config = dict(
    moe_layers=[0, 1, 2, 3, 4, 5, 6, 7, 8, 9, 10],
    routed_scale=2.0,
    lr_router=0.000598,
    norm='rmsnorm',
    dataset='wikipedia_en',
)
Below are experts of layer 4 (counted from 0) of a mixture-of-experts language model. Rows are named router (the router's row for the expert), up (a neuron's input weights, with its number), down (a neuron's output weights, with its number) and show model dimensions 64-127. Each number is 128 + 24 x the weight over its row's rms, rounded and kept within 0 to 255. Numbers have three digits each.
After each expert's rows: a language model's description of what the expert responds to; "mostly gets" lists some tokens that are sent to it at least half of the time. This comes from a sample of Wikipedia text that the model never trained on.

# expert 56
router:169137118102159163134120157107137098112164097145160168124104136123150096130145131130132128141158088126150087116082131148107149139124144146110111093086134170079118161133182123134102158103118137
up0:116121086082115120163132126122152104159153133125104158139117130105129113156176104125131089120110147116133153191106090146119147170116114151121101111178099134141128140099132132121163144140143124
down0:119104119120150106148140130133160110137169115149151126123165116129140115111125119155127162112116135131135095145113096139101131138110100113148081094166083145109167129107116097113097142109134116
up1:058149133104164111115098102132164139121140108131147120123141096135139094145119173088155135166172130111118144137123121124107146135110104154101067132136140124107108118136088137129162151099118114
down1:116126158118130132166125127104158086139098138154099167122159122107172091196135172156122154143123120113123059115145147125130115133161109114110127118152107120131083119130130163120137119087089119
up2:103123106140140158161079157172090084179128129104162150143145119106141134150138125144090102122181113114122103144094124127128122102118130132130127135185101151119135123162124099113127146114131112
down2:159149104136121150138105151184102109154096092129141130108139096160102115129117091118101126123146105121116103135137140075131121119127095100132113199178166135122126106140127084134122138121127154
up3:144143114130146175104149129126104132161136133100159150171090169133131130117093089150098132052119125104075175136116158147128124135129111135181129139103127127119108172115121147149115121125149121
down3:094160160179141134148131168129123117150097163139167131123147124126131126108111159123137094073141113081053121135112114122134133092099094075134148142072098133143081160087089132123155123104116129
up4:131138105098111085095119132178091133149160063124147089157162158141120119134116128143129099132126117134148156125086090110101133129145141118112116117158123194144134150124162117137116131125104142
down4:112111118117175113114123113097119101105141125144168119147124108090110098094131125087152127136109109179151154138168131147128115109095103141091141128125162110092137150128144119082131114143139088
up5:129139174132125141121170136111132133130160140110154117116124145085160111168132152151132112068159122095123130128158119106116100145106126107120146141140147116127137138142111128113125110078144096
down5:087104145146108156152121142142150124117071126137156109097154122104153130156161144164139126092134144121163119119186114101143119127122093123135146100101158144144180150141156148129110131110168129
up6:210167117118154125148153127141167081117122107112150115138108146146116146148165135164141134117163107149136143133086145138168155107131088129152125130122136140154112068129143125126150129084139106
down6:157144179115150186170146162086132134109106114109091117101164116136139125122137117157105108158140123130138117136067140122165150141114138145117135101125157163156124083134157109117090113088122108
up7:075145116097118155114146140090119092132152122140072140153165136117109124081123096138115158153148108085154144150096160132155142116120149143104100079098187138120123153120137166142089128141126180
down7:161112148148124159128144165139131110112189131143099118135123156115098123139148084106164124166109146099186104128097112072170135126134153130153136135113137112162071151138121136170094110116136148
up8:144116141138090133147118120113108136115170148145106105078129134116114121093080150132104101100121105104141113079131119169116159125102102136115111080125147119087102159131102116156145148167162100
down8:120152154148138129123111101087100103094160139158095098086139094146119144123147142128107112120131106147104094063121117175123162122122112123080126157157149154116109159158143161113152145182121139
up9:129159146151106150085117150127141122126088103112152130161133100129104177098120108107100158158123115119095179137101142184115129121071098152124118099084117173112120172122121092171143148111111097
down9:098080153152105073099156155127118138155135119097142128153111085135128121117121156116092109143131149139133139109131135136126149101124157154169130134099071127123091114109131121105127108125140109
up10:118163123149152101133113135176127154108113097174145167117128117137128134138117088096134126142147147081155125109094157144161119118153144116096118136144126180133122137152132140118159135115178148
down10:147123124154158137127127115125109116166114161134112126110100121141160156129130098110136097084147131112152136111084173134099116098134203122113142125148123137166060117098124111120121134121128109
It responds to: First pieces of content words after the, a or quotes in arts and literature prose, such as sup-ernatural, av-ant-garde, ad-olescent, sat-ires.
mostly gets: " ad", " med", " av", " ed", " ar", " Ad"

# expert 22
router:115133155151156150133117118125131152091106150085173161159156091111106116130150145120097152132126117139142120122121118152137091112145120123123092079115123119173113136149116155071130146136148125
up0:132157123171151137112177128116131143124155126064137137136103118112121146095138155089131101096119143154177093128082129141129152125133126121141113137109124122119113124110096145124164148159115155
down0:124106126128148131166162141100154105136133088132153168098078143137095105109095169104094090135146111131105171117138127132143113121087178123098138126131143153094112128156096112161131090090171151
up1:143136149116128147107156100153133113175151133127113111114107088133144104124152151097133142110118139124139101115131118092112117184113094111136102129146109117103156143125125132122148088108105178
down1:107105101117137126138144104102062160157145144177121119141153124108121086096150110130142183162162096123153113145134121196129125114121068148116109122122149182131103149141113134115142132122180117
up2:108158092139129117163145128117109136154129098124163089111121129118084146108195125113143131133159146107098135117126117125140142086105140130114133116169131084148128088164142133141135100143155110
down2:137092105120136107106137111158094143144101130123094143118090107120133159129135133172151137115149110106126092121134152151094114102140103167145154128104148140117135112083158113125148139179112147
up3:132122144155161141150133140163139129078137101108159139157119103161112172170128081168106112127127137083134128117117146097157118085170112141102114146123119141131132109088119156125062168114175154
down3:114146142166142146119145143119160136147134153113161067141114121100109144091120151119122143155130139105167115173134119180140094158125155095147094136112115128152159209114117087128099118151132097
up4:135158126089125161117073129136156119130141177115154148115120109116155098158092113148138122085134130137098156107108144134167142098130083125163133120133146088102130098114155128093128107113149127
down4:141123178103126094142117098122126140118138126128180145124123156109150102103138128156105106121119095118095111122119181111165118126074146125126119127130093141145116098099115121104164117121143138
up5:115126153156124154123092127128154159139136149129130094123115137182108130145116109130151166126102135163081141138115121129161143082120117127152113121189105123137042179114123132144130156114196128
down5:167173120150161074112149123149102170132110126123161159137132140089161108105122144122153109151134074103178121147119084147145135116123093143167103128112155169131164139147113091139144156125099116
up6:124148140131134107094073127140158110115157130148151136126140123142118147147098144105125130106117130165154120146071171165128134107152107158136147116082177092110105107138146085108102134105138117
down6:109136119115094103138128117128118175172102145094118197141145115127108095135099147117107102149103089139113086146128151118092139103171104132124164119155122126117176053105118163107120153132139103
up7:138160117122135136171140117163141142115147108058151150143148104133124096135117092078121102157164135154123135117162136103100100110117161104120144133129120105112155116095081129165103112135144137
down7:079108130173123077139117135150101090149124074164151163131141146159112083158095082116112131092120116142156152114118116097128107128126126116109127102178108106125138164107105171149116152117100141
up8:122163106133115100153094127139095121131116135113150151116104071075106146128132135136095114090161131099156138142129065150142141125113115132108115124140114091147092120114135119099129136120165110
down8:120141138103102098157146147106128150125120144186122078129119159137149141119146096174133121135095140147068137110118138110126153110138142089121070151137115131133144151175159119118147113128136120
up9:112136135108150123140108134134143118135168119147147135116132139096149132139148150119102174086115147129119170120148111188156103142114150128111115072149068093125130153143148122145094084130174096
down9:119111117111112154117172153109144113113109130105114113109122140115173113130126130149154078122114087125146149123148112116118074130109139117124172146122120136079141127156137135102081111146121140
up10:140151164167149150104136101128134162151118169078095169142179151097171115131128138121124165144146124131164097126126146154107122119131129135139150128127142102135135148136121130093142162161113094
down10:115093123135128186169124156112128090143127142111126124126157129156123091115107138129147136154117148158162112129099135133157111096152141144159137093113120105146153126116121153160110124128151141
It responds to: Determiners and possessives opening a noun phrase, often after a verb or preposition in plot summaries, such as in the, by the, his, her, new.
mostly gets: " his", " new", " of his", " her", " on the", " in his"

# expert 7
router:140083141145107114159144125130136114117106117122112148124129124110137120089127099130158113116102089155132094150134145099120123113076154132086142126134123120139142125130116153098114136113101130
up0:138147124128152096123111146120136141132081125084116119110166157115174159140119173137113164127107150115131107123098121122165120173082124157093111091112122105108115140093139151117123122128122137
down0:114157130099162138117109194160126102087140088175143107124108131116114161111139168127106131142148157137099168129133120165117113138105108136109114133144144127162155143083135107124087113133127119
up1:112114135100170147133152142113105100154164130103139128113163124145145130097113116158099109113102118148154170149127167104092135106129150101112152117108135123149108129147092125133085122107127131
down1:173123151132153100136148105141090137105119134140146123115098145124134151112139121126133147114127124098131072140134136089152137104109070117087109115103094128102134146118112131124128152161059147
up2:111103109137110144136137140091121163139109154108128113136119132143143151151163078124133145129089134120136136136139169117151146165105131108148171133159168105151127141123083121119128107079159112
down2:158140127144119155129153143142147104126113083152174194126138116117084096102094126139147090139117112147103120116116110119119109128157155156134101099121157117125118137117137142130191172161111134
up3:136116081097101126099173119157129157142121109116090120101168148098126150120083170078170111143125095162124124147151135113110118140183121155148116137105102124118162147113135125131125107163136186
down3:108068133184114131145127138092169105102078125106130123109117128120156108130132119166180124111114120171134103130121109130118155143084120106159145137159082149128119128144085119111153136119084123
up4:120134128118133104101142140141130129136152134157145138170125078125090143131128107118097146153097092165102108147157106167125145134118102132096106107115140089112150038097148124143145161107110146
down4:139145154092092073089137117131146098135074119114157153096148091135150108142143114100138106130094134125129101143122165138139087126137102161156126133111157108087147111150105142142147133140156158
up5:113127168128148164151133148119129107140164132113145128088125149151142122097098108131129108113144140137165128114067113088120129146142083102123127164112106165183115118111178122113131096118145128
down5:148141135124100112136141091115100076140131113144147109125145117119125103134135152163109132128133122100118148135143128100162091093108151136094182096089160101135146122126124115106119115133145105
up6:145133147137135137087118158133119150093106128139124112132098139172123118094131123113135125121123102155096143157149133148123117116108147142101149136126088119138153113097149116164143112118112105
down6:101138136157112132135091152127152080141162109107143134162123129123120111104099125130120187124122124165134119123123079122145099151129121127127162135161137141147127133122083166136148122128132126
up7:084136113133128121143097134105140119128127108132094114126153122103080154128146135136130155161153108109114159097116120127119101165122116120125092136157106139113134120142178168123098100146134114
down7:150149110097153124100133129107104101153084153144128105124066130154140113102136117106101100124130146093162142142134165107118088120086149089147100122099152150117097142097146120147105129134154125
up8:144122140162182143134114087088159054101131123147134110098128139114099129132112110150142163087138100126127137099127141139131127113118118123154140154136113109140110138114150152140086118166100124
down8:105132134097148136147130145123111114134116081134105139128148123135109164107129103141152130141118140145107072116088093151151130114164136130082164128148118142101114086124077117149112124128119134
up9:113122106146121153128143133146090066117093133144112166095102138145133118115124140141127123148111129080111118137081089124111118146146126164127126124128122126115137139122128110141161153165158118
down9:110139118142138083118129135125137130152185143119128102141143151176106169102148152145107138147124143088138116137131120111154184139157138166150132164154138103117124141162142131174133093084134109
up10:154109113103148102148104134126155162150150142068152158098116149083116157150123098098136150145125137158129129109103103170162142061123110151118127142147085125138096061136122128091134141140143118
down10:159172101176092141115125131132140106122110124173127161109155114113127203092111115093166141139105145091144124158122088120154097100152106139092138145131105131186118133114169160129100139111138123
It responds to: Line breaks and the table bars or list dashes that open a new row, such as the start of a table row or a dash list item.
mostly gets: "| ", "\n", "|", "|  |", "  -", "- "

# expert 15
router:143139126138169122127125108116148160110156122096128133161126168103129114137117157093139140130112112128157140113082133164120095094142084131107140099085104065087109127128142111115117131114122120
up0:155125140148132145110082102107131142083073163151135093107139150157126099118148107125136168130156124108150131131156131121154165117114064107159163094074104066127133135141115108116077104130137109
down0:173130105180131080150139097125135107141119155099135111083123110156163148144085115079119112086091135117158156118125142129161144121092134122055128155102101077093126141173171126141151129119138130
up1:143128144101174129143175111138120146133107132111160129124099156106167112188078156131142106141126117117162152173106127103138095084137202114132171161156145136133151121161104100105120141111117161
down1:088159150124095125146153132126137145144139142153114132167169165167129146144091135135100157135096132150112072140139124099116138134127116133108124138153117147195134113157195129156113164170112132
up2:090108132154103123113140131187146145160134136090142118144137112137106181149116085122136122123145167095107090131135117112108092148117076159113134130145117106081148169126148163148129140115107114
down2:152144118116134134111087118181153109157097145113107128156123139148103107184105137142153115114111167144158134148109094122119142157178108121104120106150121142117160116107139158184139117082124105
up3:186119118126146143110178131155162113183127094086146150165189109127161139159078109148157122131138118155095120077154106182126117151145074099113094123139120127096149129144122150092183114130099167
down3:182140117108133128117170174099132207132104168155174129146138164171125152106095140105160115099146100152081096115092093127133145120138164088130132131107173127133088145141141123137092131143096146
up4:137132159173163122136148171107121141116155138167085117131137120183091149115116120135147125082105139107128129114138124163109141112121120111109135103104080127121108099101097123153149074080139099
down4:125069141132140113104109114139142094125108076158125123130109124115132103198115136143157102151143124122129112144153163112125123095101120129083186116115129122086092113114074158133142074090133125
up5:134126152129177112146134125127096169148163138142131123126102099101151118140171119104149130185146127126166119123112130116157120110147104107126129130136117115116135121147107093153178131121105144
down5:129119115084160147119114130086169189156164099125156154117120156120113115113160116126156158125173160147115129099099103160147130142119112111135146172113094133132118152117107087107139106092138132
up6:111134116132160146097095125134143116152099107114145185150151107122133130120110132105095107135089135154133172127132145135083096137127095164114112152118114110106109132129088103111107111086145126
down6:149132114177152146121115199127148080123118048127109075112120130118086141141082149120149124132087130098144122113140156110135149180074134102144127161163150152128127139146104122135109147149120127
up7:132106143156141156114071090146106105145189125128155127151101121126144096089095112142095165149078147168130144150140088190138131127132151106121102119183098079159092125131134137120085099136148113
down7:143161142086141135117136118099154146143102136159158162141181160142144120127139091143101099132130125089136115153096094168157131184111114151154106132120161150159116097137129122104129118110144127
up8:141077138176124115131099148123108146089139124168130112152088152185140124117140121145084109156116111138107126095165110105120118145142124150119125143135093137145106154142080128166086147137145138
down8:100097086138105180104125081128160126125092162128113153101123146107142097128122150088146108147128126121101069125184099131124113151139104129124102148143122123112110142164162146123175091117173107
up9:125125071098136137148107135096110126165074110143142177119180126152101157159118160126141105190165155128123148152142105157128160147107144132132096174122172129121127141081156142174117130154122090
down9:145121148109129126120114141116106149132127105089131127106165150155146133119098142155111094111119173166082122130135146121075133110137060097103104164124163133130107120080117120128102155131123118
up10:145129103089122130108108119138118080148132137109099101156121140102117123159113094126176137155138142103117082094116072145174134152148082113105156151124145113137109150092158124145153110156154174
down10:173149138091108141150127104139097117093182173121124134123141141074135140105126098095139164096154126118147090137140116144128159138151131169075103095156117083182141114133122149147154126102137141
It responds to: Ordinals, superlatives and adjectives right after the, a or possessives, such as first, sole, largest, another, same.
mostly gets: " another", " the first", "'s first", " largest", " same", " one of the"

# expert 57
router:145095133141161156134119102118145100115125137140152080160134155161166134137098110143157159144146117157143144112147113102108112111154159128127085080111084140113107123130147132171158143103106125
up1:094095123129137153134108140115123135161117156115130114127134097138116125102112113162129124113146101129144111148142089105095090154166073097122118113131090123121105106157146146125149151075177138
down1:141152104095152147187142134108134133123133135149154140111105120110124120151119131123134101143088160126145111101145133113128110159152129146110156132132158158159143101092116088166182135088109135
up2:151131098125107108167058116153128106141119129107107147161127143165115178165093110101135120134135155129141138120155092133130105144130149129117111133165140115125116109126089078131124149114100110
down2:077128163105131139151116158129136119106123117145111107175107102154101127086096128076181084145119163155120115088119070115115125092140104139108102153145142118096151147085127121113099121114166159
up3:155109099119122134181087127122150148115143136154120122096111138133094188136142139142143164108080125155124153109105126149134151137122090107160140142134117119070114178111137136158128088171117123
down3:117130133179099141092092098104129109176131140168145162084131133080109121144142131143144117118113136179130104150103160135132120157129120165153118111155117148109141141121143140173145110096100099
up4:103148094131124132178107068146114145137162097105159110162134157152134151137135090098113145099113147138085123108119140111100122162113109116124102129107120122144097149114140115151148138159096084
down4:122185095140167158139159170153157113123113172117131168120112172132150138107119146172133176100108153121135134154104154107138134138119126167128133137148122150117137134134135113137162093138109091
up5:162117161170107166128129109093176119095145167121080120127130088137124087135109122120138148110105149136134135148106153123107093106141101178127104094089138133141117132155132176103097155075098115
down5:140116118150115115141110141135136077123111083171089097127100142118141129157089079180119138137165117124129149152095140165103142110104128149133139159178124127090114085143135134135103137133133128
up6:130113131117128134131141110164119131081177134156157108155103078154115086110142113155119159077113146131107129121174093131115136123127128107115129167078084119086115128178102131131135112124148104
down6:122113152107131159119157093155143157133157084123108103125138141115144153152168153172132154096132093157102120102110143156095139087127133185117127100146123128130128153138111156135129156118078148
up7:132127123094096152156137108111063099141144126094127119153137153123113117128146125095161111115150105135166128145152099153104120123111142157127162081153165166147135119151157115148168168133134111
down7:093142130116136142098146137127162129145125126127122101136155144156147149088193122124155134110116187123168150158137143165114109135142135148124143085117147125125114146133123145128127127125131110
up8:144111126140134167151160071107110110140161080141104112098164156116115148103129107152100160170103130179137133083110125091150092131172129145150112104142148070128128141108112112145127120168152153
down8:125094099147136125142213100066129128142120114152114093114085089175164141198122135093126130147173134141121080116111101147098099160126123141145153120088146135151115131109129144143114115110173166
up9:138125111141145119137118116127111128139162132144157131095135148135142121094121121090164149139105139168144166119161107146135115176129169128182141127131123128115130119089104163073121119140151114
down9:136148171169133135147103077129057109129138131121136176110098125123142116133123155150152124163120110140181125140164087143168153129119145126113118154148128140171103180157115146106119126149142119
up10:134147075148125154132094134156103163123151113131132146117135161133151126177178124096162147163103123169152111155099119137150160101175119151143142108085116123117094142158151165128159129153118121
down10:111150207130164149121089116145098119136105110146123140107103132130124146129153146130215114099103178131132172132151129141134107143171140127156140122119132106164169144130124108081160154173152142
up11:131119067096163149077154098118158120149141154130137128162163150143134118135123180106172123078154087116156125135131133124085110130164123179132120103100115156132173131132179102114118129119139084
down11:130129132136148121130100111110115157143100150124156147158120123060120142131122110095154120103143159148107080115156149111153135094149146125123089132100081151129119112144156120150136139139092098
It responds to: Inner syllable pieces of longer words and word endings fused with a period, such as undes-ir-able, ab-ol-ishing, ations., ing.
mostly gets: "ing.", "ions.", "ations.", " life.", "ure.", "ence."

# expert 26
router:139113130073124122149162141155126119117153145117140120082075133148112132110095107138132127132105135147138157102083155139153139142099162096096136104110146147155119100135105122126137156115168106
up0:132131161105122089139141141132117123136104143158152125093121163128154136084159106124098216121090074112138127089151134179130154139159152138111136146139136149166114125116081155143138151136159152
down0:134113095198134136095166099127105114098112127110104131151141167146085119148071138126088116120169149140143113099140106147143133107126127102137160098141117074168122191150125088144058150155088129
up1:132152130106134121103138154149109150127146126101105091139144117124109128145074132136135171103107186092184164147116146131121150106134139132138159174139193138099127109077155137126148150111117130
down1:082111095083108086124156142176114116134077137186127100116099142135098065143143147099122133138115178143128120162131124137123138111089120165136137176121147120171123135098150109132155135148147130
up2:126141092107131103144155149083116148143151052147112146086134157121144139141139140143126123136146147137153135081100146154121165116131175074137115093150143143176112169151121139167137092124159134
down2:157115092112106115168125156142162136122129122140130136142115147114137102103096103136109120143126129122118114113123140140111148134121128101089156122135121131086104153127107133113150106124158114
up3:139099166141110113142129111125131094166116128102157148087111126152148105137126165169151123113115153123155126145126130122095093158151120121118132130142099130141151127118122116106148170142122129
down3:143172105143104126145130142098151136139171106123137132113111114102107102142114124148154120127115101108138082096182108113088129105114133121131152151115144133107135162110098120121112122134124165
up4:160075149150125115116140136107100177118148110115123118113129140110103103117125139121112132119114102151135173132131134122173147147098089155086146119108148147158100125121108072133167083126155163
down4:081139147137137154128121130132078169119132103114138195103101156162124138177122131094154121101157131158173139155124131121142135109094120120144171150159135130179058145149094107126151118152113129
up5:074060091124123142104137082137154135106140146134127129133173154154085121100145177121106122130128155125129178127125127116156139128067092124139111120143115120076130107125131144116096148099118125
down5:127119119108144093158126127110117089098163120152132158122091115101097120156168135103166140140110108112127114143145089096105113137137120132160125130156112134126130107080130132138150147123089129
up6:087115110121146123099137089142155148126155118119129158150122123088107139133122128133154128142152159134126151135118118114122091141138120108109122158129141125126094116106137122118166111146132127
down6:110129166114123151123140093144124126149131125131087147146110110127130121125097110102132121156103116108124115071155137138127119094158133138128099115114115105156119085132182117123127166110173113
up7:125120138133122159126124116127098137114146136113159138144145141153153136119118119146114153127130105127110179186107120119116143089105111147083187097100133119152163153136154110097132143112143112
down7:153144153175093092156133123122147142159140150119129122097157134108123156124190132138167095124142116098131112131151147130119148138124074131092125137137096110100108136102111097081134120130144143
up8:115101112154153122164119127130134113152156111115167136126143101146110152123106111130158129143132165146135125090146114143111152151114116093074139120102176117132117151100109111143150122127149161
down8:080117099182149144123119163150119152140090154119153111150124111103159115170142122100166154105098122162138082126164128109063133144157127108068166127124115115137098120158096159081137131130114116
up9:113147092111115133143117147140118138187097112108099148119169168122107135116148126150136104089132152109168133138085097120099111135159116135101112120131095132091133120158133121093120127138090157
down9:138122129119094074110148106155139140100087149129160141128125158111139137142138150143116118121171106149118112099154072103157097141108142085160146146099103154121120141136113157119136129104112123
up10:086059111120095127111116062157123121131145137115146112139177147137147134149123146142157107116141104115103143083110105126099125113118158100152105122102116160127078092106127130105169140175192138
down10:147114158111146159137127144147075144139176149114138106142135149109128128125167156103189142087144127147119118097118129113150096121107154103127121116150162152125097069133137122144113116109161135
It responds to: Inner syllables and accented letters in Turkish, Malay, Arabic, Persian and Chinese words and names, such as Sham-k-ir, kun-y-it, Be-iy-ang.
mostly gets: "iy", "ç", "и", "ib", "ş", "ž"

# expert 55
router:120146118124136122130123104092132189080141143126155081167186092128118128137175142090101104114152107116123134141091131098094118102148115126130130125116164134113129144179087138117131121126160096
up0:151118134141120167134109121120155095122141091104119070087171131141098151095098097102160086104120085172109140160127147081111127134121129120151169167141084113142081116146106133142173107131138161
down0:149134164079136177120116139157106141129133149119085100147154127131134114123155161131133163113061152102135124183117167174099131094120139128136124145158125172085105123116111093141143102135105095
up1:137142122155092182137116124143091100121094157100156117118142114077146133129134105099156079115162162120119152187145097173158110134131142094099167126157130142101106147101107133138094137097099122
down1:095119151149143093179142159157106105126098098133075125140124172092076150123126138145151133131179070169140130129121098127159080122115160120137133132163141124162101139161141129134089120164115135
up2:155108133109139162142089130143149103137127130129090141100124171113093159132145146134114133130110136114165133124123158155128138112176129123183152118101134079112120130167144145188146138156161120
down2:108107148114119131123105132102093138151131128151082094156171113136078151113130130131127186116138101128135131125090185110147121170121117145111131112148099163109089123147161131147118155144163156
up3:154157125152118103152159110131122101153121141089156122135161116127113132128167121114113159130159134127161099113123102151134109125131113111118084140125125171137117135118117164102159145128106132
down3:157123144176119158124064111152135115110081059146092157103132114154155132130136106166101143126118132146145129159116110163147130133160124127118097093101109148140142106133120103117131134116131110
up4:116139111097141105180117158126197154117153113127139132097095118128136126112094162148070128155127076121114170134114168146136144157109177127171139131075113129146086117159132143146162113082155116
down4:166133111109143141142106159119155132108151079150114149149115132122150126162152152098153118122155124141121136126142060113130122120136117105097144091126157150104101128124109165117119132145084126
up5:153130134187135148136101143133146122128115147105109113127100097133130103127135130098074131101146141107121117099117142131142105118131166095113164112151116113113121110109112127139111138119080134
down5:102137110115147139200118145105150124161125107146139118123135156134124144167131121112162156188133146135141101119109125109183157140118113110119159166106148130125122136128164105116142170133153124
up6:145144152125107121151118150131100138162098105150157143133115147155106175120123145158139130087116090111100165131089147142141125134145147131114112131064170147127138116091137118118128129143116142
down6:088140076176143095132128112117104101140077098140147127148102100158170129123182073156116106142132111143145118130151126119123107132108137110125144120153090105198128156093146161143138146143139139
up7:108102144102141137130107123108127106146114101106167145140150096125085116149132126144123103119139116073130128209141149131155131130157134131153152169091101133147158122129132164134139133125139133
down7:131137064128126070171142153066125149125148128155104118099185154143095101168086148096160134102120082129118150176080158142152165132141126095112137125149096129136125090134117104119132138124140134
up8:143097123097124124159087123148131119137103075131138124130141131176111179126125118111155155131152132099173137148098136110111120116158171101144151190065112100116110087123129060144106100137133139
down8:128127113104079192148152132138107127173138151152152166119106147165138114106148113176134117116159139128129141152108126131116175090154133108132137090123118119154134096148158118125173142147099092
up9:127103087106104134169120132095135126102109112106130126117152158156069115156157139134144149138103162168135101148099134138080144157130110148129113106095119145143123107112108106160116102089152135
down9:115136115120128127153134156148126125097101115115143160160078081165114145119146127167148131116129128116122150140135140128128166093115123149146107140151104166133082105106126104178121143163141106
up10:140115139138120089067112132118102150087120145151143099117147122106134126158155133109115162144130138157140131105108143077129168144132103110121165094116136169106130149145121122171128122153135130
down10:125100098152156125176113127115134190143114121137125122102117151124164125120087149147118121100103123136187148116109099124085159102097116134163119145119120125101101088123150158144117142158116113
It responds to: Determiners and quantifiers, often opening a sentence or section, such as The, This, these, many, several, all, other.
mostly gets: " other", " This", " these", " many", " several", " this"

# expert 44
router:112159136153124096103103120117150115119135174154104159134083143128108088141118121143135133163141147107128127120112126117126104133131138088100178120163137140131110149149129119151189165110115098
up0:163100133108134154127104087164164100092131108123128091117139144121136110125134104122091159130150101082130127121124130117102136142145123103113148115146100112181091151120093124141167114159154103
down0:167121152121109121113143148155132111107141114137114119118103142115121116136139187115145108105164112102108119105119156155093121137170162157133141120111141192211129171113127104157102124131138103
up1:138134134085082125090143149108157078133147150125155129116143094112137128095141142122070130151204145099127125134149106122191123106114126119103158138118176069143149096146112118107134139131094114
down1:125109156115102127128164114138119132156140146130137119169135143108129140106162099107108159112121148136128124093154099129121122166079129111127100126154120130158153114135158158082141116138095137
up2:144149099191100146160151162074179147117128110116145162123126086126112105126111166117153165135131117114112134186135093135163161111150132117118163089127121142086126173156137100097141128162124132
down2:152198128134136156178149136143194140114126128126182168167114093105135092100149099129173111139135107113147105140091118073126123123134150128092109092142149148114153162153128140108158110112158146
up3:127145134145129083154127132139134137128165115127121128151102160144115102089131144143129143074146131139131130116159172122149093108124107115088197112172132153111113134101102123071153131143140127
down3:173122157153157098120113134167113093072134115140154152179132159123144110138130111150177103158149138109137151119095136116135120119089120110102147155165085112186139081153122143164148152123160118
up4:162149113126102139116126128111162163123123146129124198151116147115087107129144101123125103125183152148140137134142102111109119114124126115137146109158138143119104129069151106119168134099150133
down4:083172148135111116119176135121168130145096086126108147168078161178125085113106119096142116107145114134097110130150135112113135149089116109092163117158142135138113090075133096142144133080126154
up5:127156093115102181141124072171140136093118153114131133111137107110108094068122117148117144141126122104117148108152100106158132103145169091131191100133126104131119135126129107149145137116109157
down5:153142143133099080120117143127140174117138170074139137111100127122140151119094136119123096173127146146099125119128103117103110113185158127100145124116130165118153107106103148146107148127130149
up6:135139170096121109119125105160123164152106100104150151127113154124102145088163132134139133075123146094158108143140164098123105146108126126149142178109149143119169133119127118168146142104105125
down6:111125115103119154128146103138090111146117116122139076115145136107124129136079073149153116125138125134113116105125153113114091129120137158091094142114102123111136149108099102102162173122137155
up7:115155120137148128102167116093163139082155126085118112158136132130104128120133137120111101124136158083117106127164136121149095146140149143099104153131126157124084145105115066102166148156123116
down7:142136105139106147136133169130175129122071097098133118116108147084137133132133144174120152119125081083090089100165180107132104140114094129124153159095155179182105101127132122136137076160104147
up8:165125123152102078144111138147161158067136126211141128094129161144138170130150146133106122155193104105089096117120112135115120176129099119162099136131103139167153087101132109083146110108175127
down8:133122114140122096068151158130110151161112145164137090141116138119123132113107130115138132167145136127142083116140149148121147142128080123179109140108104155156123103099134106120145128126122121
up9:106140126176131143102096119122146083103130161114138131143140121128123133124114161079098131081149138114098090131122098113160099158127125118153108093115148128182132108115143129143164092111148118
down9:099152150174109098106124137144081092099115121106127109165127150116174115161121137108128113122134110109116103113127149126156085180139121121124133140103130097135111059134139166133136131095126145
up10:121169153136132130107112143133135097115156099137091129118157122131122118138146135092155134130107099085142101160148140122117133104150148116071094188147136120131135120122098129142135154100087117
down10:126170177125167175101159120107161149168125126114123137145176095166130134155193162136153157123091141127116113131114096098108099105106110125126108151141106129096080126121096134089079138112141100
It responds to: Word pieces with p and prefixes like exp, tele, out in music, song and album listings, such as T-up-ac, T-ap-Dance, Tele.
mostly gets: " Pol", " Out", " Tele", " exp", " ex", " dep"